Below are experts of layer 4 (counted from 0) of a mixture-of-experts language model. Rows are named router (the router's row for the expert), down (a neuron's output weights, with its number) and show model dimensions 64-95. Each number is 200 + 20 x the weight over its row's rms, rounded and kept within 0 to 999.
After each expert's rows: "comes before" lists some tokens at least twice as common just after its tokens as in all text. This comes from a sample of Wikipedia text that the model never trained on. Tokens count by the router's weight.

# expert 19
router,161,189,200,221,196,228,203,189,183,225,213,197,172,221,242,202,223,198,175,233,188,177,178,205,204,201,227,220,224,197,201,166
down58,185,225,169,216,209,220,184,210,187,193,215,226,214,181,221,217,175,215,212,184,184,211,209,199,198,203,208,207,155,208,161,249
down59,193,160,201,198,226,210,199,167,212,187,184,195,141,219,204,231,191,212,224,208,181,208,209,199,201,183,220,238,195,203,216,202
down60,227,197,171,188,173,211,200,187,176,207,211,193,213,207,207,198,174,213,177,227,178,182,201,211,197,213,185,201,215,185,191,237
down61,179,189,174,208,167,228,168,185,168,217,185,211,210,251,235,172,217,181,223,208,188,207,146,233,202,202,197,203,207,214,191,190
down62,197,190,207,198,200,194,195,213,194,192,234,206,201,165,183,237,175,204,197,205,152,202,218,201,205,156,157,186,204,195,211,174
down63,143,210,218,194,241,191,165,181,210,191,204,188,230,186,207,213,194,196,216,183,209,195,207,226,218,215,220,240,231,146,192,219
down64,187,206,194,168,206,197,210,159,223,210,190,223,200,204,182,225,206,231,170,214,202,197,207,212,184,225,201,180,170,183,176,152
down65,182,231,214,207,200,183,206,207,181,195,194,194,218,196,217,182,177,200,201,204,166,211,216,216,198,204,209,182,174,238,216,198
down66,202,203,189,189,211,189,156,179,194,231,204,200,183,188,201,201,167,200,228,223,212,202,188,216,183,195,159,217,160,221,169,206
down67,183,196,192,213,191,193,208,179,195,203,200,207,210,185,169,134,211,214,209,224,197,207,216,205,194,216,194,186,249,176,203,165
down68,208,192,200,202,185,214,201,199,183,207,196,187,192,188,196,189,193,170,209,212,210,184,203,155,224,212,215,165,228,175,184,183
down69,215,181,178,195,180,214,222,164,205,181,189,238,245,182,219,188,199,201,199,200,190,195,220,195,197,217,214,180,201,182,225,194
down70,199,171,222,176,200,190,202,220,206,177,209,185,207,204,190,149,193,224,223,234,197,174,209,204,207,221,224,157,186,180,184,210
down71,206,210,200,199,194,202,182,189,168,234,218,212,215,186,225,206,180,169,183,217,202,183,205,223,229,191,214,209,226,200,191,195
comes before: "| ", "|", "-", "- ", "1", "2"

# expert 5
router,214,183,198,194,196,218,209,176,175,220,197,189,188,207,186,233,219,198,158,216,184,214,184,214,184,223,209,201,203,231,184,153
down0,184,195,217,245,205,198,194,210,191,176,189,179,192,202,208,194,192,210,221,198,200,168,141,225,206,223,224,203,170,212,192,217
down1,207,239,193,147,184,198,196,189,197,153,204,184,224,189,214,200,167,203,213,200,213,200,170,182,195,189,213,210,178,201,207,215
down2,211,216,242,207,214,222,209,178,172,199,181,203,229,212,187,241,176,218,190,167,187,205,207,171,207,208,181,219,176,196,169,193
down3,180,206,220,170,195,198,163,229,215,168,188,262,217,189,136,211,184,214,189,183,209,240,149,201,223,182,216,193,189,193,196,203
down4,229,205,202,219,182,212,202,173,171,212,198,158,204,189,198,145,223,208,189,209,202,215,192,162,208,214,226,187,205,220,184,193
down5,205,206,221,212,208,227,188,227,177,209,203,217,185,167,191,193,197,202,210,231,204,186,181,210,220,233,199,189,182,237,222,177
down6,179,141,224,201,229,190,179,186,221,176,200,243,225,193,224,232,196,181,213,202,190,213,220,198,191,234,203,186,216,198,231,171
down7,194,225,216,183,210,170,190,206,210,229,194,181,207,188,213,217,215,205,212,205,221,166,185,201,230,218,178,187,174,231,234,221
down8,190,187,205,177,180,186,192,196,241,214,186,193,201,252,230,206,249,190,218,208,192,160,224,184,227,202,206,196,199,205,195,218
down9,212,225,225,217,203,211,194,247,174,180,216,253,193,182,212,207,184,216,189,187,205,160,197,219,178,188,240,209,209,170,210,205
down10,183,210,212,217,176,194,209,194,219,240,177,173,210,224,212,182,185,223,219,231,214,212,194,184,192,157,187,208,198,202,231,216
down11,207,182,186,218,225,197,181,200,207,195,188,165,192,186,207,197,184,193,180,191,189,205,218,195,186,201,243,222,215,185,193,202
down12,223,218,183,207,212,194,202,176,193,171,211,187,174,172,156,214,227,188,198,217,212,202,206,184,227,200,260,199,173,218,199,203
down13,215,173,187,198,200,202,182,196,207,186,202,172,192,173,160,191,179,211,155,210,211,194,178,204,181,176,186,181,196,231,192,200
comes before: "\n\n", " The", "The", "\n", "==", " He"

# expert 47
router,208,194,208,194,192,212,213,200,180,216,200,188,188,218,247,206,204,209,162,229,207,193,180,236,173,222,207,238,192,206,191,189
down0,231,192,191,183,203,185,181,172,206,189,191,180,226,221,193,208,193,173,198,221,207,215,190,173,208,244,220,200,210,192,182,157
down1,194,190,227,191,188,212,207,192,212,198,192,171,202,171,159,202,244,228,203,212,198,173,205,180,220,203,209,170,214,180,185,184
down2,152,197,221,204,206,189,193,182,233,219,159,212,214,180,185,232,180,182,177,200,200,216,215,175,199,181,182,172,224,219,198,198
down3,243,195,209,172,201,232,219,191,211,189,203,201,231,209,241,173,177,205,220,187,191,178,251,200,229,195,201,219,180,207,203,209
down4,218,184,204,159,240,213,173,220,198,195,189,201,222,183,171,186,184,205,204,186,215,240,192,223,189,216,182,180,150,204,211,186
down5,191,184,227,184,205,207,201,204,216,193,177,229,194,181,244,211,184,181,158,195,187,217,213,187,213,175,180,214,183,223,226,217
down6,206,213,202,197,191,195,201,200,187,213,192,231,213,214,218,169,172,182,220,168,201,192,176,233,187,185,224,187,180,202,218,202
down7,193,206,170,209,177,197,220,257,217,179,237,205,195,182,178,190,196,205,176,235,193,220,206,213,189,205,184,205,202,203,176,184
down8,216,208,197,189,171,172,197,199,202,208,217,231,249,232,172,202,217,201,191,219,202,180,186,179,180,161,181,204,234,210,204,188
down9,202,181,193,216,240,181,225,190,192,220,220,224,197,197,188,214,166,214,191,192,180,195,190,206,195,244,199,217,175,166,211,204
down10,193,228,177,216,188,190,183,201,197,186,167,210,208,202,198,216,176,192,206,206,202,237,209,202,193,212,191,229,227,220,224,173
down11,189,196,219,194,199,201,196,202,235,209,217,222,209,233,228,141,217,181,189,178,215,205,194,188,198,184,200,201,204,137,174,198
down12,248,199,175,215,179,204,227,193,208,218,173,224,230,182,175,211,218,203,194,160,163,202,169,209,195,207,186,187,197,179,176,208
down13,194,197,205,184,180,218,180,216,188,209,230,204,221,202,166,246,160,210,169,186,188,201,222,229,203,173,210,221,173,203,203,185
comes before: "\n", "\n\n", " Clay", " Yes", " Success", " check"

# expert 36
router,197,189,209,191,196,183,209,199,192,215,197,184,199,213,231,215,208,198,154,212,200,202,189,215,171,180,211,210,204,228,207,191
down58,235,190,204,216,191,214,223,235,177,198,215,201,225,182,193,208,228,192,211,194,211,225,174,220,155,191,190,195,168,220,196,195
down59,194,211,185,182,198,224,167,222,217,189,204,219,222,214,169,209,196,226,184,180,179,221,169,205,188,191,234,231,192,183,195,203
down60,202,199,214,255,177,180,184,206,179,177,199,178,225,208,196,177,204,196,199,215,193,199,164,237,215,195,223,196,157,187,190,181
down61,205,175,161,227,172,206,209,224,221,210,229,203,199,190,177,189,188,197,193,223,190,203,159,199,207,216,208,207,192,229,218,218
down62,143,205,182,192,189,180,186,183,235,187,216,198,222,187,202,174,187,202,195,187,184,187,209,202,221,198,180,203,218,211,216,176
down63,234,204,180,217,184,210,201,170,188,224,191,230,199,187,204,218,213,202,224,186,216,203,227,230,212,196,195,207,196,193,194,173
down64,232,223,210,201,188,200,198,200,204,208,191,174,190,174,180,216,155,223,179,165,233,189,181,174,187,205,203,228,222,199,221,231
down65,194,185,195,225,182,201,195,192,201,207,196,198,185,185,185,197,223,192,197,197,222,171,201,203,169,222,200,184,197,203,217,208
down66,230,212,183,229,225,215,187,225,197,187,224,207,191,204,200,176,199,167,189,209,222,212,229,176,204,199,192,207,190,213,209,189
down67,203,194,169,200,182,199,205,173,250,191,191,200,193,230,182,199,177,177,190,204,226,204,201,213,173,225,214,208,211,224,219,232
down68,210,176,247,201,170,199,181,201,173,217,177,205,203,185,173,182,206,216,204,201,194,199,188,196,186,186,219,187,180,172,154,220
down69,246,175,211,176,222,220,192,212,204,193,217,169,192,214,154,239,215,197,223,193,194,219,204,215,200,194,185,197,211,206,204,203
down70,204,221,214,217,251,214,204,202,191,219,180,199,234,163,201,204,194,223,196,207,190,213,194,210,217,217,205,187,179,199,213,199
down71,245,185,189,214,229,193,200,174,199,202,193,194,207,203,184,198,194,196,190,172,211,220,177,192,207,180,225,186,180,216,185,232
comes before: "1", "2", "0", "3", "4", "5"

# expert 6
router,219,207,189,205,214,212,201,172,208,239,187,192,199,223,227,231,204,183,182,206,214,157,173,219,183,194,213,208,192,216,198,173
down0,224,224,218,201,213,210,203,176,211,227,180,226,180,186,221,178,192,194,222,209,183,180,178,203,160,215,163,187,227,219,210,177
down1,220,247,190,206,214,202,188,195,205,212,214,204,205,218,249,211,230,220,196,213,206,189,179,228,206,189,160,199,192,204,211,196
down2,206,210,191,209,234,193,217,198,210,231,175,183,207,194,166,207,177,198,238,233,155,212,162,246,175,173,186,199,239,240,204,220
down3,210,207,211,184,177,171,182,203,183,256,203,211,157,237,190,195,186,197,168,232,178,168,234,222,214,199,203,190,191,203,196,172
down4,218,179,203,195,225,231,220,169,194,194,178,193,190,202,206,170,203,204,198,214,205,180,219,195,179,228,211,189,204,214,197,168
down5,200,213,229,208,218,180,216,230,205,186,221,239,147,182,216,196,238,214,219,201,196,192,187,208,220,211,230,214,232,186,207,222
down6,195,216,163,212,194,217,173,239,182,187,220,207,209,236,212,218,211,206,207,200,207,145,222,176,206,165,211,183,233,174,195,216
down7,206,198,210,176,201,197,199,157,145,190,214,213,187,196,191,177,197,202,229,170,195,213,162,180,173,166,241,195,181,210,195,207
down8,208,197,187,180,222,203,211,209,197,233,168,186,180,194,183,227,242,170,198,182,193,220,227,212,199,213,201,241,224,200,183,181
down9,223,209,215,211,217,219,223,187,203,206,176,210,202,186,224,225,204,207,204,212,182,184,248,190,180,208,197,219,200,227,190,210
down10,233,157,235,207,176,244,196,222,203,216,165,216,177,185,223,220,207,221,190,207,173,224,206,186,222,208,214,195,149,184,187,196
down11,217,168,193,215,181,207,200,184,216,192,193,224,222,203,180,214,209,202,187,201,229,214,191,193,232,168,240,203,184,219,216,219
down12,236,185,215,175,212,179,174,196,183,210,193,178,202,186,209,217,197,202,223,190,214,198,192,204,188,196,177,199,206,238,230,215
down13,210,181,171,169,161,183,236,203,187,212,214,226,210,182,228,207,231,183,192,201,209,188,186,223,208,172,192,189,226,184,192,208
comes before: "2", "1", ", ", "3", "4", "6"

# expert 4
router,213,191,188,192,186,198,227,197,169,214,170,190,236,230,209,221,213,170,181,209,172,195,199,196,206,220,207,206,212,214,217,166
down0,178,171,174,202,205,163,201,215,208,204,192,176,184,208,190,182,208,223,237,212,230,210,187,212,227,169,209,241,198,225,192,200
down1,187,184,222,175,201,181,206,191,175,210,198,195,197,182,173,199,217,190,184,221,206,152,203,189,212,182,203,180,192,192,207,175
down2,183,190,184,213,249,190,185,236,205,179,229,183,195,197,205,216,207,187,209,186,197,189,229,200,192,186,164,170,217,216,212,192
down3,173,184,195,218,184,178,179,224,203,233,162,220,216,224,205,209,208,208,190,195,191,191,197,201,170,210,185,211,208,204,226,182
down4,207,177,211,207,236,193,177,199,198,215,183,206,182,224,179,175,181,216,218,211,199,226,212,226,218,205,205,195,189,207,221,180
down5,208,232,160,199,194,166,208,228,225,193,173,184,224,183,231,186,200,216,217,191,190,211,208,222,223,187,215,232,173,252,163,192
down6,213,224,212,187,195,215,170,221,221,200,203,204,199,181,203,191,185,172,212,214,199,171,199,239,188,193,205,217,212,201,196,204
down7,183,173,229,205,244,189,182,196,186,202,214,210,212,209,174,196,152,238,195,182,191,188,222,185,224,202,183,182,209,195,187,207
down8,218,193,209,194,159,201,182,184,170,227,208,230,179,182,182,234,184,171,211,173,169,206,217,226,194,167,208,211,202,214,225,214
down9,213,239,194,197,214,221,195,191,231,181,199,225,167,166,190,182,214,184,167,227,189,233,189,195,220,220,190,220,189,243,209,209
down10,185,200,209,196,218,195,211,214,212,233,169,225,202,183,167,247,229,169,196,191,210,189,248,213,237,214,198,190,201,214,160,214
down11,176,214,213,202,191,174,211,195,165,185,232,220,178,233,155,207,193,215,195,188,197,223,166,214,197,180,228,204,183,232,225,195
down12,182,215,211,187,202,220,184,193,180,207,184,165,225,204,214,196,199,228,202,173,205,166,199,168,186,214,200,198,217,191,219,189
down13,217,228,184,218,208,199,204,193,192,189,219,216,215,205,206,181,196,188,192,179,197,219,160,188,208,187,204,170,203,176,204,200
comes before: "\n\n", "==", "\n", "===", "The", "="

# expert 41
router,190,195,204,220,195,202,212,185,200,205,190,207,204,228,247,212,196,189,190,220,178,167,179,225,183,201,205,200,196,233,209,189
down58,194,232,177,198,220,195,182,216,196,230,156,187,202,190,166,194,210,196,182,187,209,203,254,214,222,160,195,176,185,216,215,216
down59,198,172,214,181,224,183,179,190,209,184,169,190,215,195,188,182,181,240,187,215,206,177,200,199,183,185,183,188,213,191,182,170
down60,181,210,188,190,182,185,196,191,233,216,183,210,221,157,220,171,167,178,192,217,168,197,194,183,199,208,229,224,173,194,205,196
down61,189,203,209,200,221,212,189,231,208,185,197,233,190,155,186,218,221,208,205,202,230,186,182,191,229,211,196,211,157,214,204,159
down62,187,164,231,217,226,222,188,182,194,209,212,203,204,173,199,193,177,170,238,193,171,197,193,202,183,224,185,198,189,204,198,197
down63,181,233,196,232,223,194,214,209,221,216,221,216,182,206,184,213,192,224,240,180,172,214,193,235,169,214,179,184,195,220,224,180
down64,197,192,240,200,172,175,207,198,213,165,202,230,201,211,208,164,177,167,228,195,197,218,161,222,203,214,165,179,192,180,172,221
down65,197,200,209,207,179,212,203,201,238,209,187,230,189,215,196,183,218,188,207,232,234,177,233,189,200,211,209,197,180,183,197,254
down66,183,196,198,213,176,185,165,220,175,210,217,182,182,214,196,166,216,200,224,184,186,161,217,212,212,198,198,204,186,192,218,219
down67,201,193,178,227,192,188,194,184,220,194,196,236,182,173,205,191,163,198,230,210,217,197,186,216,184,189,213,200,224,182,183,207
down68,226,188,180,224,192,223,241,185,184,232,245,242,193,213,216,228,209,222,216,194,202,172,224,201,170,163,165,197,183,174,171,204
down69,217,204,165,191,196,207,172,203,210,176,206,226,218,245,198,200,167,202,189,195,190,213,220,199,195,207,223,197,212,175,151,177
down70,188,176,191,168,183,215,201,208,192,191,188,219,234,214,209,181,218,168,186,197,226,210,214,211,176,195,163,185,209,219,195,212
down71,207,210,177,189,224,205,211,201,234,202,180,193,171,199,250,180,203,196,239,172,207,230,203,200,167,194,195,190,175,192,247,211
comes before: " | ", "–", ".", ", ", "; ", ","

# expert 34
router,214,184,196,208,197,227,227,196,183,211,212,195,212,213,204,215,187,222,182,206,160,203,184,217,193,205,245,231,195,227,215,180
down58,186,206,230,215,196,206,210,163,177,226,215,164,224,236,183,212,208,199,217,231,194,212,205,210,205,193,190,171,224,202,213,182
down59,185,195,198,190,192,213,234,182,201,177,197,204,210,190,218,223,214,191,225,170,205,205,174,157,184,208,224,215,177,198,211,188
down60,215,187,224,210,153,204,211,232,207,210,186,181,217,168,197,220,188,215,180,185,223,216,186,197,208,185,185,194,220,208,210,238
down61,205,204,205,182,211,207,211,191,175,210,182,195,159,232,207,181,200,187,235,206,195,194,214,198,209,180,234,249,200,197,242,215
down62,257,166,209,215,141,222,195,204,174,185,183,216,192,204,207,219,220,236,179,221,217,210,205,189,211,190,215,194,181,221,206,212
down63,245,186,166,214,192,202,199,177,172,174,213,147,187,209,201,199,182,201,200,171,196,194,198,195,203,229,196,170,187,206,197,207
down64,207,166,228,173,198,195,196,211,204,201,228,221,180,209,206,203,209,193,202,220,184,198,200,182,167,175,201,197,202,206,185,205
down65,186,216,203,207,194,221,228,201,212,168,223,192,225,171,234,213,206,211,196,244,253,193,163,228,201,173,201,189,220,208,195,201
down66,219,243,203,200,196,221,206,215,165,199,181,190,178,244,210,223,205,186,219,254,195,204,167,229,172,194,180,201,217,213,206,174
down67,186,217,186,212,153,152,161,195,151,195,217,206,204,217,198,181,191,212,207,197,172,222,165,183,239,225,196,210,231,234,186,206
down68,194,207,205,185,192,187,214,207,218,210,179,152,152,228,218,213,228,218,230,181,188,203,214,221,217,198,220,220,217,223,218,175
down69,215,175,215,174,213,196,207,193,209,177,190,189,196,217,207,194,211,212,224,204,172,214,164,161,206,226,197,191,210,254,175,219
down70,188,201,189,212,177,199,213,191,209,203,212,185,239,162,190,201,213,196,189,211,192,229,181,227,229,199,212,177,210,221,232,205
down71,214,182,169,205,186,194,155,214,202,180,197,222,236,204,221,203,219,214,206,215,219,220,213,212,198,173,208,206,221,180,193,233
comes before: "| ", "-", "|", "- ", "|  |", "The"

# expert 12
router,179,157,205,183,178,221,190,164,161,224,221,210,214,204,226,218,197,203,191,237,164,167,218,205,204,194,207,210,248,212,200,199
down0,216,191,194,196,192,182,237,218,204,186,208,213,204,178,188,203,145,205,191,218,142,214,174,211,233,176,205,196,194,179,158,184
down1,197,175,209,206,219,155,220,186,211,172,188,172,207,221,221,202,208,190,200,176,192,211,194,186,225,234,200,195,208,193,183,191
down2,202,228,225,199,214,177,215,219,177,187,204,166,166,194,122,201,190,184,192,160,206,231,187,221,195,197,192,204,162,164,188,204
down3,204,226,207,205,215,184,219,188,175,245,199,168,241,160,188,207,225,205,218,215,214,194,211,219,176,229,198,233,202,186,212,211
down4,204,210,202,213,208,214,206,180,196,205,181,199,173,232,209,159,207,191,202,219,233,218,212,202,211,217,219,216,206,237,220,212
down5,167,188,182,234,186,200,194,191,169,215,210,206,201,222,166,233,235,167,186,216,226,182,222,210,202,213,187,212,166,194,221,191
down6,176,229,190,193,187,194,178,196,231,216,211,164,231,189,208,182,207,197,189,207,221,201,215,192,190,195,224,196,187,194,197,224
down7,228,204,227,203,202,189,221,163,189,207,211,208,212,217,226,211,195,224,190,219,206,206,202,171,212,199,234,208,161,163,219,216
down8,191,163,187,181,206,186,209,192,227,219,159,183,183,205,192,182,205,194,223,185,214,138,200,233,192,194,215,178,206,214,223,184
down9,181,193,186,188,180,203,246,173,190,203,209,189,217,193,237,185,247,237,205,175,207,206,213,218,188,212,214,197,220,157,193,194
down10,189,216,195,218,193,220,201,209,214,170,204,213,207,205,192,162,190,207,227,212,206,197,192,180,201,189,176,198,192,188,195,188
down11,208,208,229,203,195,190,227,158,205,188,226,190,192,197,199,201,193,162,162,208,214,203,192,217,229,212,226,198,205,184,205,187
down12,199,186,241,188,219,224,202,240,207,213,188,178,192,186,221,233,171,190,213,189,171,183,227,195,218,206,188,221,196,210,217,193
down13,233,159,177,216,190,191,215,171,218,230,212,210,247,217,158,194,217,203,171,189,221,206,206,225,243,201,214,171,200,203,234,215
comes before: "\n", ".", ",", " and", " |  |", "ia."

# expert 33
router,204,196,190,198,194,202,209,174,154,221,175,189,189,225,250,178,225,198,190,215,177,181,193,228,177,212,197,210,188,221,197,177
down58,185,200,222,180,199,216,192,182,171,191,214,194,174,211,171,191,228,208,197,207,181,212,203,201,195,190,166,200,233,183,196,193
down59,195,215,241,191,213,239,220,211,217,229,202,220,183,178,148,222,176,168,227,171,207,178,222,226,202,219,199,194,201,208,196,208
down60,191,203,205,223,214,200,204,193,217,202,204,192,222,204,220,190,225,212,189,205,163,199,210,247,189,199,222,225,198,172,179,182
down61,208,217,168,220,186,205,201,192,192,249,204,213,202,199,187,182,185,213,176,213,177,214,171,238,169,217,201,211,197,222,222,181
down62,213,198,194,171,215,234,205,186,179,218,207,214,180,203,230,227,192,213,232,205,175,214,183,195,184,200,159,196,212,174,188,176
down63,178,178,184,219,183,212,181,195,228,208,233,163,185,157,160,216,201,219,191,220,215,244,161,222,197,194,191,186,217,181,181,225
down64,185,166,199,213,228,241,217,197,201,198,221,191,223,200,191,220,222,192,195,203,226,209,220,177,208,171,208,205,218,212,195,211
down65,189,194,163,205,188,209,214,185,202,209,179,216,188,190,203,188,179,227,194,223,197,228,186,217,217,231,183,183,206,202,169,186
down66,199,179,213,224,196,233,215,234,202,218,165,190,165,209,216,185,206,199,196,204,182,210,211,207,180,213,220,192,177,152,233,185
down67,211,218,205,207,210,219,206,205,194,221,187,161,200,173,241,210,175,173,204,209,213,196,207,219,183,201,217,182,231,206,178,240
down68,225,219,207,202,205,202,227,193,214,182,215,170,197,235,196,223,154,232,177,242,220,237,217,198,211,222,169,217,178,228,243,185
down69,210,190,195,217,218,150,203,199,213,206,189,200,193,238,223,190,206,193,223,174,203,177,182,169,201,163,185,188,202,226,162,205
down70,222,186,183,175,214,219,191,221,218,195,211,197,229,240,180,186,225,201,177,225,185,187,196,180,209,243,183,192,190,208,175,198
down71,198,194,206,208,190,228,174,209,202,203,166,159,204,182,191,203,177,172,211,179,182,198,188,180,162,195,193,225,225,190,212,223
comes before: "\n", " | ", " |", "0", "; ", "3"

# expert 23
router,191,191,210,210,206,194,228,179,181,198,194,170,169,224,251,199,201,215,188,227,191,207,180,208,168,200,223,196,212,238,208,193
down0,182,163,188,223,180,199,200,178,163,183,185,197,186,209,243,242,213,239,182,213,190,212,185,239,198,206,226,185,205,200,203,187
down1,203,170,230,224,210,188,156,176,218,231,204,217,172,200,191,202,216,215,199,188,185,209,190,226,229,188,206,171,215,179,223,212
down2,220,213,229,199,152,179,191,173,209,217,213,205,185,188,224,190,187,225,217,208,202,192,154,170,180,210,182,203,181,205,221,214
down3,245,204,224,205,177,218,226,178,198,173,208,203,181,199,255,167,215,192,211,210,166,151,204,182,193,222,199,178,230,226,192,199
down4,216,210,197,225,197,213,203,227,182,221,205,161,191,208,200,213,215,199,222,221,177,180,167,220,186,186,207,236,198,209,190,190
down5,205,224,187,214,210,190,196,220,216,205,188,228,182,211,185,184,196,194,225,179,224,211,220,179,192,190,242,189,191,209,222,179
down6,214,183,213,151,186,216,217,189,194,206,205,167,231,211,202,219,216,202,194,179,210,223,210,174,200,192,188,198,199,195,195,205
down7,195,163,191,191,187,163,189,182,199,187,216,170,202,204,221,165,190,231,165,198,221,190,214,186,202,179,192,211,188,208,217,237
down8,189,178,194,202,202,189,195,214,169,211,212,176,186,203,176,205,218,218,222,251,196,202,177,163,189,185,200,196,219,196,170,207
down9,210,226,243,231,187,209,211,209,181,221,203,177,202,212,181,206,234,212,202,219,201,182,199,237,216,210,208,203,201,211,169,211
down10,186,167,196,202,201,225,207,198,200,245,174,255,181,150,251,190,173,191,216,183,187,222,175,202,182,185,208,216,182,190,225,180
down11,188,217,204,232,216,186,181,181,170,162,241,190,192,222,166,201,229,233,195,174,170,196,196,174,191,206,211,237,188,201,181,209
down12,196,157,216,195,181,220,157,182,183,191,220,194,199,213,177,203,231,198,167,203,182,177,210,189,199,174,206,177,211,170,203,198
down13,192,158,199,222,194,231,159,164,181,189,215,238,187,203,216,182,223,195,210,186,198,213,194,195,190,160,216,176,165,226,211,181
comes before: " | ", ".", "–", ",", " |", ")"

# expert 11
router,179,178,213,179,203,214,202,175,196,222,187,201,213,251,228,192,171,176,159,204,168,146,213,204,191,189,193,206,179,235,222,203
down58,224,208,210,184,201,168,196,196,222,238,191,209,202,187,192,216,157,203,175,186,218,202,184,188,206,196,188,189,235,206,146,183
down59,178,183,172,200,194,187,245,222,190,226,187,228,170,213,172,191,169,210,220,158,201,191,208,214,174,207,161,191,194,213,188,237
down60,163,235,243,209,205,141,201,201,193,220,229,223,214,220,217,231,189,239,192,211,212,206,208,189,196,196,182,223,196,217,182,210
down61,184,188,170,195,203,189,189,218,209,174,226,167,240,190,214,196,194,199,211,177,194,169,182,208,189,194,176,230,204,208,187,197
down62,200,163,179,200,206,206,215,191,199,200,173,179,256,183,223,207,186,191,234,188,216,203,160,188,185,210,178,180,195,162,248,184
down63,203,185,192,199,184,211,196,207,221,189,182,214,218,179,190,189,195,183,205,198,199,177,200,212,176,210,215,211,207,224,205,197
down64,205,173,208,211,180,174,211,210,202,198,177,236,198,207,198,207,214,228,174,216,178,174,211,178,185,199,207,207,203,203,179,146
down65,159,185,178,207,201,172,185,172,180,227,199,214,202,187,218,201,156,216,235,202,214,210,157,200,204,207,195,190,198,167,157,213
down66,191,199,176,212,213,182,185,203,205,190,207,190,180,199,190,225,203,205,189,174,176,196,209,203,211,231,203,198,216,208,209,249
down67,221,234,217,218,223,227,187,223,180,220,190,219,188,248,164,235,221,183,189,183,206,195,226,185,218,183,160,226,191,210,194,171
down68,190,192,240,199,190,200,158,151,220,211,185,171,208,207,191,184,187,186,182,194,198,208,225,184,209,224,223,229,214,209,187,208
down69,226,193,182,211,204,186,191,187,204,228,219,168,190,224,217,189,208,235,198,170,202,196,221,232,161,204,204,128,254,166,193,197
down70,196,172,232,194,198,193,231,221,191,199,148,189,190,220,177,190,189,238,224,191,209,182,201,214,208,205,195,176,205,255,180,181
down71,217,193,191,200,175,168,197,238,244,245,197,186,232,204,184,222,190,222,173,197,211,189,195,205,202,172,194,191,193,208,178,220
comes before: " | ", " |", " |  |  | ", " |  | ", ") | ", "0"

# expert 44
router,189,185,189,184,207,177,236,181,188,218,186,201,199,202,229,206,203,198,160,218,189,200,205,198,191,219,206,209,229,187,198,212
down0,192,215,184,184,188,178,187,193,194,191,185,214,206,220,191,174,205,215,214,172,199,220,203,204,177,215,198,197,212,187,193,227
down1,201,214,209,213,179,201,190,200,178,232,198,177,178,203,183,177,193,197,200,211,204,223,222,194,222,187,243,245,170,186,194,185
down2,173,194,193,178,161,178,190,172,241,210,205,215,216,225,187,203,206,177,228,202,220,201,221,239,215,182,198,196,168,186,162,206
down3,209,211,210,207,208,222,221,184,173,216,192,221,175,201,200,175,234,191,197,175,210,207,207,194,190,222,184,195,165,171,174,184
down4,219,187,182,210,203,205,205,209,224,216,221,208,199,223,202,184,220,209,201,202,264,226,190,185,224,169,212,206,186,206,228,178
down5,181,209,199,221,210,204,202,210,203,151,216,214,196,188,221,228,186,176,198,194,210,192,204,191,190,174,188,225,219,184,210,187
down6,218,177,199,210,245,199,190,204,237,181,190,216,210,215,207,201,203,249,203,240,209,208,220,182,214,208,216,205,198,177,189,212
down7,177,185,171,186,229,203,216,221,206,211,214,193,192,191,204,179,187,195,175,219,199,169,155,227,196,194,202,198,203,185,203,179
down8,191,192,223,185,201,240,175,225,202,201,228,235,219,200,209,188,214,187,201,209,192,169,158,212,181,190,198,175,202,152,168,192
down9,212,198,195,154,219,237,203,222,172,188,193,187,172,188,193,212,168,200,176,186,210,207,202,206,193,212,190,221,207,204,216,161
down10,199,213,208,234,211,199,193,194,192,220,188,216,166,166,172,213,206,212,202,226,183,188,197,265,180,188,215,193,180,251,187,163
down11,179,159,193,203,179,204,204,170,200,220,247,196,194,195,228,196,184,195,192,193,223,180,190,211,214,236,215,198,202,163,198,252
down12,193,222,193,220,215,219,255,197,190,163,201,206,229,175,162,191,192,185,206,193,208,220,214,211,176,188,213,195,183,202,183,184
down13,217,213,224,212,200,165,202,166,240,231,184,242,203,198,202,181,192,185,188,213,202,209,208,209,179,227,190,184,190,234,172,205
comes before: "1", "\n\n", "0", "2", "3", "6"